From a checkpoint of a small mixture-of-experts model trained on Wikipedia: a variant of SOAP for the experts.
Below are experts of layer 3 (counted from 0) of a mixture-of-experts language model. Rows are named gate (a neuron's input weights, with its number), up (a neuron's input weights, with its number) and show model dimensions 240-319. Each number is 128 + 24 x the weight over its row's rms, rounded and kept within 0 to 255.
Before each expert's rows: a language model's description of what the expert responds to. This comes from a sample of Wikipedia text that the model never trained on.

# expert 39
What it handles: The word the or The after prepositions and in titles, such as of the Bands, Star Trek: The Original Series.
gate4 [167  84 110 157 126 149 174 148 146 105  99 115 116 135 128 141 134  90 130 114 125 150 159 138 113  95 101  99 121 159 116 139 114 171 154 144 147  94 158 145 136 112  99 125 133  86 126 118 132 140  93 127 117 156 134  75 111 152 131 125 145  98 110 160 145 108 116  95  99 134 102 122 103 139 131 118 149 136 111 148]
up4 [118 182 138 107  97  98 119 119 139 143 141 130 145 125 116 142 114 129 128 168 173 105 122 110  98 170 119 152 126  97 125 116 137 129  84 139 133 114 139 130 116 176 115 143 141 108 145 154  99  88 139 143 114 125 177 116 142 102 148 151  99 115 144  88 137 114 135 170 157 101 182 135 113 108  97 155 137 149 146 142]
gate5 [139 136  93 121 131 136 139 124 111 134 111 137 141 163 165 154  93 145 100 142 122 150 152  98 105 132 200 126 131  92 132 115 153 110 130 167 124 131 176 155 145 115 123  81  99 140 124  97 125 128 122 136 125 139 163 143 131 120 133  87  99 106 109 109  78 135 131 124 120 141 143 186 162 101 155 144 152 129 144 141]
up5 [160 119 133 164 125 115 165 144 116 153 101 126 116 138 158 139 109 130 112 130  94 126 128 133 111 145 125  98 158  90 146 123 158 102 143 154 152 120 163 138 135  99 101  96 170 112 130  88 132  89 129 147 106 117 123 154 115 113 115 118 129 153 125 108 165 116 169 123 162 123 137 108 151 124 138 124 147 127 152  93]

# expert 37
What it handles: Short base verbs and word stems before inflections, such as read, open, head, meet, set, plus bl-ind and bo-ld.
gate4 [ 89 126 161 145 139 115 121 163 100 148 137 130  96 150 140 162 127  94 101 129  82 140 124 132  99  90 105 110 100 135 149  95 133 161 147 112 131 137 128 168 111 163 134 138 140 133 115 150 114 125 124 116 128  85 138 125 123 153 126  95 152 115 117 152 143 164 106 133 118 125 118 159 100 126 128 113 151 103 113 143]
up4 [ 87 124 126  89 121  92 153 114 130 163 132 128 164 107 129 103 118 137 108 102 105  92 156 105 109 117  89 125 110 117 133 155 153 140 173 165 114 147  87 146 108 122 131  78 151  96 129 127  95 126 142 105 117  94 133 120 144 110 134 138 130  91  91 130 130 130 125 154 159 137  94 126 143 131  94 149 148  90 115 142]
gate5 [136 166 129 203 100 163 137  91 141 107  83 105 114  89 149 119 139 167 112 119 114 125 132 146 134 144 118 119  86 165 107 117 153 133 167 131 112 123  81 121  85  99 148 137 141 127 136 109 152 163 115 117 135 142 150 121 124 152 104 137 142 119 108 126 122 152 113 130 122 171  83 144 103  90 131 113 154 132 157 146]
up5 [101 106 165  95 173 146 118 130 134 140 124 123 169 125 139 156 142 123 128 137 109  93 120 126 126 114 131 136 109 111 166 138 172 149  76 140 150 138 171 155 174 134 151  94 124 101  88 132 132 146 140 152 133 107 114 119 132 118 101  91 135 138 147 131 102  92 132 110 148 130 128 148 116 124 157 120 119 151 130 109]

# expert 32
What it handles: Country, state and nationality words and their pieces, such as British, Mexico, Indian, Virginia, often gan in Ugandan in biography openings.
gate5 [128 171 134 132 122 145 138 124 154 110 133 135 103 144 138 156 159  81 138 124 110 164 117 156 124 108 104 139 156 152 123 107 118 107 106 108  95 138 132 116  85 127  98 139 108 130  90 118 119 133 124 136 134 162 150 152 162 139 124 146 134  84 150 140  91 146 134 130 143 116 139 126 122 101 136 156 133 128 133 122]
up5 [100 154 138 110 144 141 177 124 158 150 148 115 109 112 132 107 128 140 137 111 131  91 148 140 128 119  67 137 100 153 146 129 103 108 136 119  94 132 139 165  86 120 118 130 141 151 133 101 141 135 128 113 117 166 118 125 126 118 164 102 114 126 144 117 131 139 149 114 114 150 112 133 142 124 146 157  89 123 141 129]
gate6 [129 117 136 109 114  76 125 116 109 141 184 144 157 145  93 136 153 101 135 146 106 137  87  82 112 151 170 165 118 138 131 123  98 142 144 154 146 207 150  97 149 154 104 167 164 114 132 178 149  68 101 157 129 123 111 159 114 140 158 100 144 122 138 133  94  83 148 152 106 123 150 147 120 101  89  98 144 152 126 101]
up6 [ 90 110 131 148  96 127 136 147 137 126 110 102 113 156 157 120  97 115 173 116 116 127 110  87 116 140 131  86 162 120 120 137 149 111 131  97 108 121 128 125  70  87 159 148 116 145 136  87 101 177 111 124 130 116 108 140 189 153 118 171 128 147 123  77 144 131 162 124 121 113 163 104 120 138 178 133 133 128 108 157]

# expert 23
What it handles: Middle pieces of English words after prefixes like pro, inter, ref, such as ce in Proceedings, ment, uc, ign, ver.
gate0 [ 96 135 121 111 105  81 161 156 114 113 169 149  93 131 107  86 136  79 166 153 129 118 117 122 120 115 141 143 120 138 157  87 123 134 101 112 149 122 156 151 138 102 132 116 131 178 109 129 190 157 108 137 129 137 173 114  46 120 123 141 136 130 109 154 164 120 132 116 111  99 112 139 118 140 158 153 167 131 105 146]
up0 [126  83 138 149 146 110 128 140 129 111 146 120  93 131 124 117 144 122 144 134 156 111 153 134 104 160 155 160 128 118 105 126 159 175 139 128 142 204 101  97 113 108 143 125 179  76 118 141 150 111 115 107 131 118 139 124 121 155 167  90 140 108 143 146 115 160 100 145  73 157 141 138 120  83 111 131 143 158 112 187]
gate1 [158 137 145 117 125 118 136 163 101 145 126 124 114 115 143 140 144 117 124 151  97  92 181 131 125 165 164 125 135  91 151 153 146 162 105 129 128 169 143 110 117 116 116 128 142 114 181 176 140 108 162 125 179 139  93 128 136 122 156  92 111 133 116 125 101 134 146 132 119  91 123 121 111 150 130 120 147 170 137 110]
up1 [145 125 139 115 129  91 100 101  65 164 104  76 131  78 116 122 157 110 127 112 131 139 160 123 140 138 139 118 122 137 110 177 137 142 120 188 146 137 111 137 149 122 168 158 140 104 137 173 144  78 142 103 133 129 157 115 126 134 160 110 124 159 117 104 146 142 118 124 125 111 144 137 111 100 104 121 136 173 137  83]

# expert 29
What it handles: Consonant clusters starting word fragments after prefixes like un-, dis-, such as unincorporated, Unblack, extremely, Everett, prothrombin.
gate4 [145 161 118 114  85 174 149 106 130 123 162  91 137 140 111 145 148 124 122  88 125  93 103  62 172 154 128 134  89 125 116  90 121 147 145 123 148 165  91 182 117 121 172 130  89  97 105 122 146 134 139  99 137 115 117 121 124 110 151 134 119 126  97 136  87 139 142 128 108 114 111 160 129 129 114 116 156 132 105 105]
up4 [144 186  96  84 140  87 121 103 152 104  71  80  97 124 107 129 135 185 134 103 145 138 122  70 103 118 149 148 140 111 173  90 109 131 162 143 130 168 102 135 166 147 138 175 145 157 133 149 136 162 117 105 152 140 119 120 117 134  93  92 136 127 138 131  91 150  91 130 123 142 105 139 157 120 140 108 127  99 114 158]
gate5 [ 69 127 147  62 138 103  99 131 185 141 128 131 103 146 124 121 157 128 154 119 148 116 161 141 142 123 145 126 133 131 168 108 118 124 115 116  98 132 138 136 149  93 134 129 198 104 108  71 111 140 122 140 102 125 177  77 141 117 107 138  87  93 118 153 139 124 117 108 136 160  99 109 129 105 119  88 117 122 125 130]
up5 [110  76  62  89 124 174 170 153 170 101 169  85 120 156 144 143 109 104 108 123 153 102  73 129 123  76 111 119 129 115 127 169 115 142  90 143  77  99 110 127 170  70 135 122 127  80 143 168 118 147 129 102 170 124 107 109 133 192  97 153 108 120 101 137 127 111 135 103 128 130 144 100 127  97 113 108 147 116 134 128]

# expert 22
What it handles: First pieces of split words or names after an article or preposition, like l-intels, rec-essed, ad-, ref-, C-iudad.
gate4 [141 145 121 119 112 140 128 123 138 137 105 134 136  86 135 140 115 164  98 155 123 175  87 138 153 101 105 129 126 110 132 112 129  93 137  87 153 144 145 108  99 140  95 113 141 127 152 128 159 129 138 105  98 164 121 112 111 128 121 144 140 137 140 129 157 117 126 112  95 119 115 123 148 125 152 123 130 147 175 129]
up4 [148 129 137 148 108  85 140 127 177 137 153 116  68 124 124 123 144 137 134 141  97 117 128 110  99 138 125 134 157 130 125 110 154 142 132 124 140 129  74 141 158  87 169 116 122 148  99 102 104  97 146 122 162 104 120  99  70 111 111 147 102 177 122  87  84 126 169 128 191 164 131 126  99 142 113 108 179 136 149 145]
gate5 [167 151 105 142 137 108 122  84 144  95 104 183 133 120 117 132 143 121 115 133 135 100 146 143 113 122 166 127 150 142 129 131 116 114  97 113 124 115 146 130 125 120 158 117 112 171 134 131 140 146 126 135 129 136 135 112 156 145 130 129 129 110 127 153 121 138  76 141 110 117 134 135 179 167  93 142 145 124 113 183]
up5 [103  99  96 137 147 176 122 146 115 113  95 132 177 125 133 138  91 113 149 120 102 121 163 133 196 143 132 155 104 125 126  93 149 123 139 155 161 111  90 110 137 117 119 135 121 120 128 149 134 150 156 133 104 121  67 111 117 141 107 133 120 164 144  88 150 103 150 100 126 124 115 125 127 119 149 160 143 114 164  88]

# expert 28
What it handles: Common nouns right after the or this naming the current topic, such as role, election, season, film, final, case.
gate4 [119 141 149 117 131 150 137 117 151  92 144 118 130 116 164 155 108 124  80 161 139 107 138 147 115 120 114 102 151 108 140 105 117 127 126 113 149 141 156 134  82 126 179 163  99 142  72  88 113 108 151 107 178 121  51  74 194 132 100 165 101 118 131 126 104 150 152 112 121 131  95 143 169 102 149 151  48 160 130 166]
up4 [129  91 124  77  86 119 127 111 125 140 123 165 137 121 143  82 134 125 106  98 102 156 107 134  90 112  89  97 132 126 150 162 156 146 149  87 137 104 122 148 123 154 123 120 121 123 103 133 155 112 152 138  91 125 116  93 130 181 122 178 119 117 152 138 122 121 165 171 140 162 106 142 133 124 146 154 128 150 134 163]
gate5 [103 128 125 100 112 146 108 143 122 149 130  92 152 108 133 168 130 126  82 130 137 104 161 163 116 135 156 136 127 128 132 130 136 126 118 141 121 141 142 162 114  96 172 172  96 111 105 118 123 136 109  98 116 121 139 188 113 107  91 150 148 100  97 123 135 102 108 149 113 123 117 158 123 141 145  93  85 105 102 175]
up5 [149 153 122 133 168 120 124 117 145 127 122 155 136 152 119  99 121 148 209 143 144 165 133  81 159 113 120 131 127 172 111 141 102  99 138 143 139 101 141  93 137 144 106 109 139 122 125 113 158 122 125 146 120 102 139  85 139 128 176 108 132 140 147 134 140 154 101  99 163 133 140  91 132 143  91 148 161 118 150  87]

# expert 0
What it handles: Middle word pieces of foreign personal names, mostly Slavic, Greek and Hungarian, such as ev in Vujević, p in Gáspár, ss in Alessandro.
gate0 [120 171 134 111 121 124 172 157 182 142 132 150 166 137 156 123 104 123 127 133 101 155 128 148 130 145 111  93 132 157 140 180 149 143 142 145 163  99 151 124 122 114 137 116  97 137 123 124 152 110 157  99 106 147 118  95 146 122 126 141 101 159 165 230 156 133 133  96 141 122 101 101 157 117 158 156 124  61  98  94]
up0 [130 125 119 125 190 125 108 110 107 123 154 143 153 156 117  63 156 136 110 134 134 104 115 129 123  86 117 122 172 141 112 105 124 180  80 166  91 116 157 171 104 134 123 133 101 110 115 125  86 150 109 114 145  94 157 125  93  95 114 110 134 157 137  98  98 174 145 121 118 105 147 138 149 162  87 109  88  93  91 131]
gate1 [126  96 133 109  39 137 117  81 122 116  96 148 126 105 116 106 114 113 101  99 125 145 174 146 145 123 180 144 111 129  79 148 122 166  99 109 125 122 138 128 172 124 150 130  89 105 143 141 109 135 128 125 130 129 150 127 145  98 166 148 150  95  95 134 163 160 155 122  84 114 113 153 164 138 142 109 124 113 108 155]
up1 [139 128 137 106 111 111 150  77 124 105 135 119 120 160  96 110 128 163 106 148 144 154 113 111 127 121 123 109  60 143  91 136 130 158 124 107 105  98 169 135  87 107 171 160 156 146 165 140 154 134 131  86 116 152 142 122  93 101 100 115 108 124 113 142 125 114 128  91  95 125  91 116 112 103 141  88 136 125 116 141]

# expert 30
What it handles: Articles and possessives a, an, his, her, their, its, possessive s, and ordinals first, second, third after them, often in sports biographies.
gate4 [149 113  93 133 105 131 135  92 166 104 132 136  94 115 170 126 162 108 119 148 140 129 153 162 108 127 116 151 191 159 150 123 157 120 133 141 158 119 148 137 147 104  86 131 107 139 132 136 118  91 118 111 147 107 138 163 113  98 159 155 129 129 109 118 160  92 138 145 134  93 118 108 119 121 112 129 114 121  92 110]
up4 [136 147 123 141 135 153 153 152 128 171 152 181 148  88  85 155  99 101  63 172 144 138 121  65 122 133 137 170 127 135 120 147 109 135 148 162 132 141  94  79 119 136  86 146 139 158 143 118 122 125 107 103 146 135 115 134  97 120 169 148 111 141 147 105 153 108 145  57 167  87  79 112 111  82 126  89  94 121 126  86]
gate5 [104 160 143 131 123 156 117 128  95 135 112 130  97 120 123 105 161 120 104 130 131 144 117 138 151 162 116 132 121 143 148 113 100 171 125 120 156  62 129 118 121 153  93 136  96 178 153 118 168 132 110 112  79 161 144 174 117 140 127 137  99 118 137 126  74 126 137 166  90  81 125 106 115 114 121 132  92 149 155 143]
up5 [163 123 105 156 126 131 166 154 127 116 124 143 118 124 149 118  94 151 109 101 143 132 141 141 140 120 148 108 109 114 111 107 144 108 168 130 105 199 129 153 147 146 151 143 158 111  94 124  94  92 142 134 130 130 124 110 146 119 122 140 171 106  97 139 152 121 107  68 174 150 120 157 169 132 136 128 141 145 142 153]

# expert 11
What it handles: Prepositions following a verb or participle, such as for, to, with, including, against, often before the, a or his.
gate0 [149 162 156 111 182 123 147 156 114 125 115 128  99 189 149 123 104 121 164 128 139 109 124 134 152 152 109  97 109 203  83 139 102  73 111 103 132 140 159 101 112 130 137 183 126 125 115 109 119 129 146 157 165 137 145 119 115 160 136 115 123 116 113 120 172 181 159 131 158 128 148 137  98 114 100 135 149  78 123 117]
up0 [133 176 154 143 171 140 150 129 115 113 114 107 152 195 148 125 105 129 160 133 124 141 118 126 171 167 147  83 112 187 114 147 128  85 113 125 126 130 152 101 111 124 149 169 117 101 141  93 138 137 149 168 174 137 128 124 125 124 157 116 121 159 159 105 168 128 151 137 140 112 129 136 101 143  86 155 169 120 102 104]
gate1 [164  84 129 146 119 171 159 132 121 123 125 131 136 116 145  74 103 140 149 125 172 107 146 129 173 114 122 117 172 151  83 153 161 165 130 122 128 121  91  96 171 142 118 119 127 145 159 160 141 134 110 126 106 114 132 122 105  99 161 110 129  96 114 141 139  78 159 170 126 133 117 164 145 117  82 118 108 123 111 126]
up1 [ 98 122 141 105 158  99  77 146 142 147 103 137  55 163 122 114 148 127 110 133  97 155 112 105  77 100 170 114 112 113 152 150 123 116 125 147  88 103 160 141  91 115 198 116  99 121 116  96  81 104 181 115 143 135 153 122 131 160 101 114 112 167 136 108 125 176 135 113 105 157 138 118  96 169 150 111 122 158 121 120]

# expert 1
What it handles: Short word pieces inside longer or foreign words, especially t in LaTeX \sqrt, plus m, im, am, um, ea (Blenheim, endeavour, accumulate).
gate0 [109 114 109 157 118 136 135 141 138 126 160 128 105 142 132 157 109 106 163 132 115 134 106 164  93 166 100 140 117 124  95 132 145  98 158 119  67 123 126 113  94  93 120 106 126 150 155 109 106 161 128 125 174 152 125 132 151 112 133 131 207 129  99 103 146 154 121 102 158 142  57 123 151 154 149 132 152 155 146 118]
up0 [ 69 149 121  91 107 136 164 108 104 175 182 134 173 134 152 132  84 164 125 146 110 115 149 151  99 103 122 115 125 132 139  77 115 100 127 113 150 119 124 148 106 124 157  95 122 102 147 125 131 150 114 125  99 101 170 179 176 123 167 133 131  90 150 130 156 139  85  84 108 149 162 111 128 125 139 155 112 168 111 124]
gate1 [129 109 142 166  84 137  92 123  70 137 150 107 140 119 122 176 155  71 128 149 121  96 163 188 105 160 121  98 124 101 111 140 142 111  92 134 134  53 132 123 111 114  88 104  77 153 112 127 102 147 143 169  79  98 146 115 159 129 132 146  84 138 136 113 149 143 124 141 101 133 119 118 144 120 104 155 106 134 118 121]
up1 [128  98 151 161 127 110  93 156 129 138 139 138 139 141 162 131  85 120 129 107 120 142 137 151 107 127 173 118 126 106 118 142 162 112 132 112 140 109 122 113 187 125 162 103  99 101 129 115 142 149 125 120 142 140 128 129 122  86 116 138 117  93 120 172 117 136 140 125 131 140 119 123 151 141 103 101 131 122 151 158]

# expert 9
What it handles: Main verbs and -ed/-ing endings after a subject or auxiliary in biographical and release narratives, such as debuted, released, made, won.
gate4 [127 126 133 148 105 131 146 134 124 131 135  98 138 106 130 131 153 124 128 139 117 185 140 151 152 143 149 117 143 148 132  99 126 116 174 121 126 134 137  98 141 157 104  79 106 125 115 140 101 154 134 120 132 106 106 149 130 142 106 101 143 100 123  94 135  95 134  85 155 111 157 151 142 158 150 165 114 109 117 142]
up4 [154  86 141 108 134 137 157 147  91 104 160 124 110 158 187  91 103 118 124 142 129  53 121 109 119 134 126 116 101 146 144 180 132 136 132 161 187 131 114 187 127 130 140 134 125 158 140 135 127 106 154 131 152 142 174 105 146  96 167 172 152  90 148 152 141 119 146 136 108 145 153 117  95 131 138 131 116 129  92 136]
gate5 [111 141 149 105 125  95 166 125 149 158 130 189 131 143 124 107 122 122 154 144 128 188 108 133 118 152 151 119 109 141 129 134 110 165 179 113 152 113 110 134 113 122 143 140  98 111 145 127 111 135 153 182 113  89 134 120 115 140  80 128 120 140 100 112 134 117 153 149 180 116  99 136 129 102 114  97  84 182 143 108]
up5 [121 116 115 113 163 107 109 102 114 175 106 119 143 137 117 103 177 107  64 105 129 120 137 145 117 161 105 151 148 181 134 154 101 128 134 126 115 124 117 119 158 105 113 174  95 129 107 117 140 151 157 107 154 121 111 134 125 120 106 136 122 123 133 169 143  86 134 157 135 100 108 140 136 151 154 162  93 144 107 126]

# expert 10
What it handles: Closing parentheses after foreign-script names, units or years, plus closing braces and brackets, and place or institution heads like County, Oblast, School.
gate0 [160 147  96 129 119 155 142 117 147 176 148 164 153 155 159 133  88 139 127 123 167 132 100 104 140 120 119 140 135 155 153  92  90 158 132 135 142  96 152 174 116 143 124 139 138 156 149 136 152 129 126 146 166  77 137 122 100 116  92 137 137 149 151 161 115 154 109 118 146  88  93 135 130 151 115 130 117 102 103 150]
up0 [112 124 129 149 168  92 106 140 158 102 115  91 106 113  82 127 127  90 107 127 116 115 144 136 113 117 118 142 117 106 124 141 141 107 124 112 157 177  95  93 154 138 118 129 108  90 139 105 104 138 143 132  89 186 126 150 142 148 170  84 117 108 124 102 151 121 154 111 124 146 160 106 132 140 125  95 136 132 152 137]
gate1 [124 142 120 117 134 132  94 153 142 142 153 136 117 159  55 160 127 146 136 125 131 161 135 107  94 121 190 174 144  90 111 144 170 124 139 149 138 146 139 102 102  87 153 134 139 102 124 123 146  94 124 116 110  93 120 150 132 119  86 154 121 136  94 129 111 110 153  93  88 137 137 140 130 107 109 105 100 146 137 132]
up1 [116 135 137 160 123 112 133 110  84 179 104 136 159 137 129 173 106 142 111 130 102 117 157 135 155 106 150 122 128 117 117 114 101 105 101 158 134 154  72 136 107 167 168 170 117 142 148 112 117 131 112 153 119 134 133  89 125 142  99 130 156 143 111  97 156 130 125  82 125  94 111 138 107 128 148 128 100 102 124 112]

# expert 8
What it handles: Forms of be and modals right after a subject (was, is, been, would, could), plus adverb endings like clearly or traditionally.
gate0 [113 110  95 135 132 116 115 136 135 109 115 127 126 130 121 101 128 123  86 108 139 145 103 139 107 104 134 154 144 117 108  91 101 101 110 112 117 160 144 119 100  71 171 129 165 105 106 127 157 171 172 110 120 131 115 138 140 143 130 147 125 125 109 124  63 140 148 163 102 126 174 108 161 141 161 144 109 108 142 171]
up0 [ 75 129  86 137 125  81 155 166 146 137 154 119 116  93 118  87 152 141  78 117 127 127 112 146  96 156 128 123 136 124 108  96  96 145 148  93 172 144 144 120 118  82 123 126 130 110 143 123 141 212 158 124 165 134 136 114 161 134  87 129 135 130 188 134 131 132 115 116 149 133 123 121 107 167 141 101 137 154 170 125]
gate1 [ 93 100 140 116 125 132 105 135 164 175 143 123 129  62 108  56 145 131 134 110 122 150 129 125 103 121 110  88 110  87 101 141 187 122 156 145  97  93 125  95 151 129  99 136 125 115 122 162 104 146 139 143 107  66 141 137 168 130 150 133 138 134  72 144 151 137 140 134 160 162  71 100 102 123 149 125 145 143 108 147]
up1 [118 110 151 127 160 110  86 126 139 173 151  98 132 107 108  80 173 146 135 133 156 163 132 128 105 128 102 120 127  69 105 143 136 104 146 181 128 131 151  94 126  83 100 101 165  98 107 167  74 134 123 151  84  91 168 117 175 143 135 106 109 136  63 126 140 157 104 168 167 141 112  67 115 126 153 139 137 118  85 150]

# expert 38
What it handles: Opening pieces of words and surnames after an article or name, such as so, un, conce-ive, Du-dley, Po-ugin, tri-bal.
gate0 [141 142 110 123 126 132 107 134 110  82 131 145 124 114 151 157 107 152 101 114 124 141 106 157 144 123 122 116 118 117 106 162 175 122 131 169  96  97 173 159 118  98 103  87 121 110 117 117 113  94 110 107 119 134 140 111 139 126 131 106  84 132 126 108 147  82  85 138 132 147  95  99 155  87 161 139 149 151 137 145]
up0 [154 132 128 128 132  94 184 103 123 129 124 158  65 171 152 104  99 126 137 135 138 141 121  91 132 132 126 115 136 130 111 106 142 151 175 115 122 147 123 111 143 121 121  98 117 108 137 173 106 165 135 106 140 121 171 175  82 139 116 117 144 157 145 131 151 145 171  77 106  94 136 126 145 163 142 127 148 102 128  93]
gate1 [118 135 141 124  98 162 145 139 112 147 107 122 100 107 156 151 139 145 128 152 148 121 157 111 112 109 149 151 149 171 128 112 128 105 181 104 108  99  91 154 115 110 129 141 152 145 159 111 152 150 107 123 109 102 105 118 147 132 111 121 149 133 110 133 125 115 167 124 140 103 120 131 146 153 126 133 122 170 135  91]
up1 [152 112 143 123 139 114 153  83 141 157 163 117 108 138 125  93 123 103 127 130 112 144  83 145 169 138 109 121 118  83 144 146 126 137  74 194 148 160 153 112 132 147 139 134 117  83 127 166 117 122 145 122 119 153 175 131  94 122 138 148 115 132 149 121 196 142  87 135  96 115 126 144 130  80 138 108 125  95 133 149]

# expert 15
What it handles: Single-letter or short word pieces like e, n, o, en ending or inside foreign, often French, names and words (Blaise, Créteil, Tango).
gate0 [128 182 146 131 142 121  50 140 148 144 131 132 128 126 119  91 129 152 132 113 119 114 145 165 101 159 138  81 134 183  99 156 171 136 128 135 129 117 109 131 167  82  89 105 115 138 143 167 166 109 124 123 130 123  91 121  99 111 103 113 143 140 103 150 101 127 123 154 141 131 124 134 124 132 151 189 126  96 151 128]
up0 [143 151 153 129 141 119 183 118 102 130 152 127 123 129  69 151 140 132 133 151 166 135 103 140 108 134 153 136 111 104 121 105 132 138 128 112 175 119 152 154 138 108 141 118 141 138 124 119  65 132  99 165 172 136 136 129 127 125 132 139 128  90 133  78 118 128 124 178 122 122 133  82 139 147 141 103 142 175  59 145]
gate1 [ 87 105 143  96 115 100 158 148 126 129 125 148 105 166  88 138 145 116  81 130 137 192 118 164 148 119  98 161 130 135  89 174 122 113 127 115 103 114 160 110  94 110 152 109 137 175  88 134 125  82 113 136 113 131  99 182 133 109 168 116 171  84 118 158 115 159 130 130 131 117  95 161 131 148 104 130 154 151 121 124]
up1 [149 170 113 139 172 144 106 117  87 161 127 152 130  95 152 120 119 142 134 141 133  94 128 113  71 138 174 109 171 121 153  70 111 107 126 140 146 151  93 108 140 142 127 138 112 103 159 121 169 154 102 159 127  94 149 116 112 119 125 163 101 128 151 109 134 134 122 120 106 120 146  88 121 101 175 129 104  97 137 125]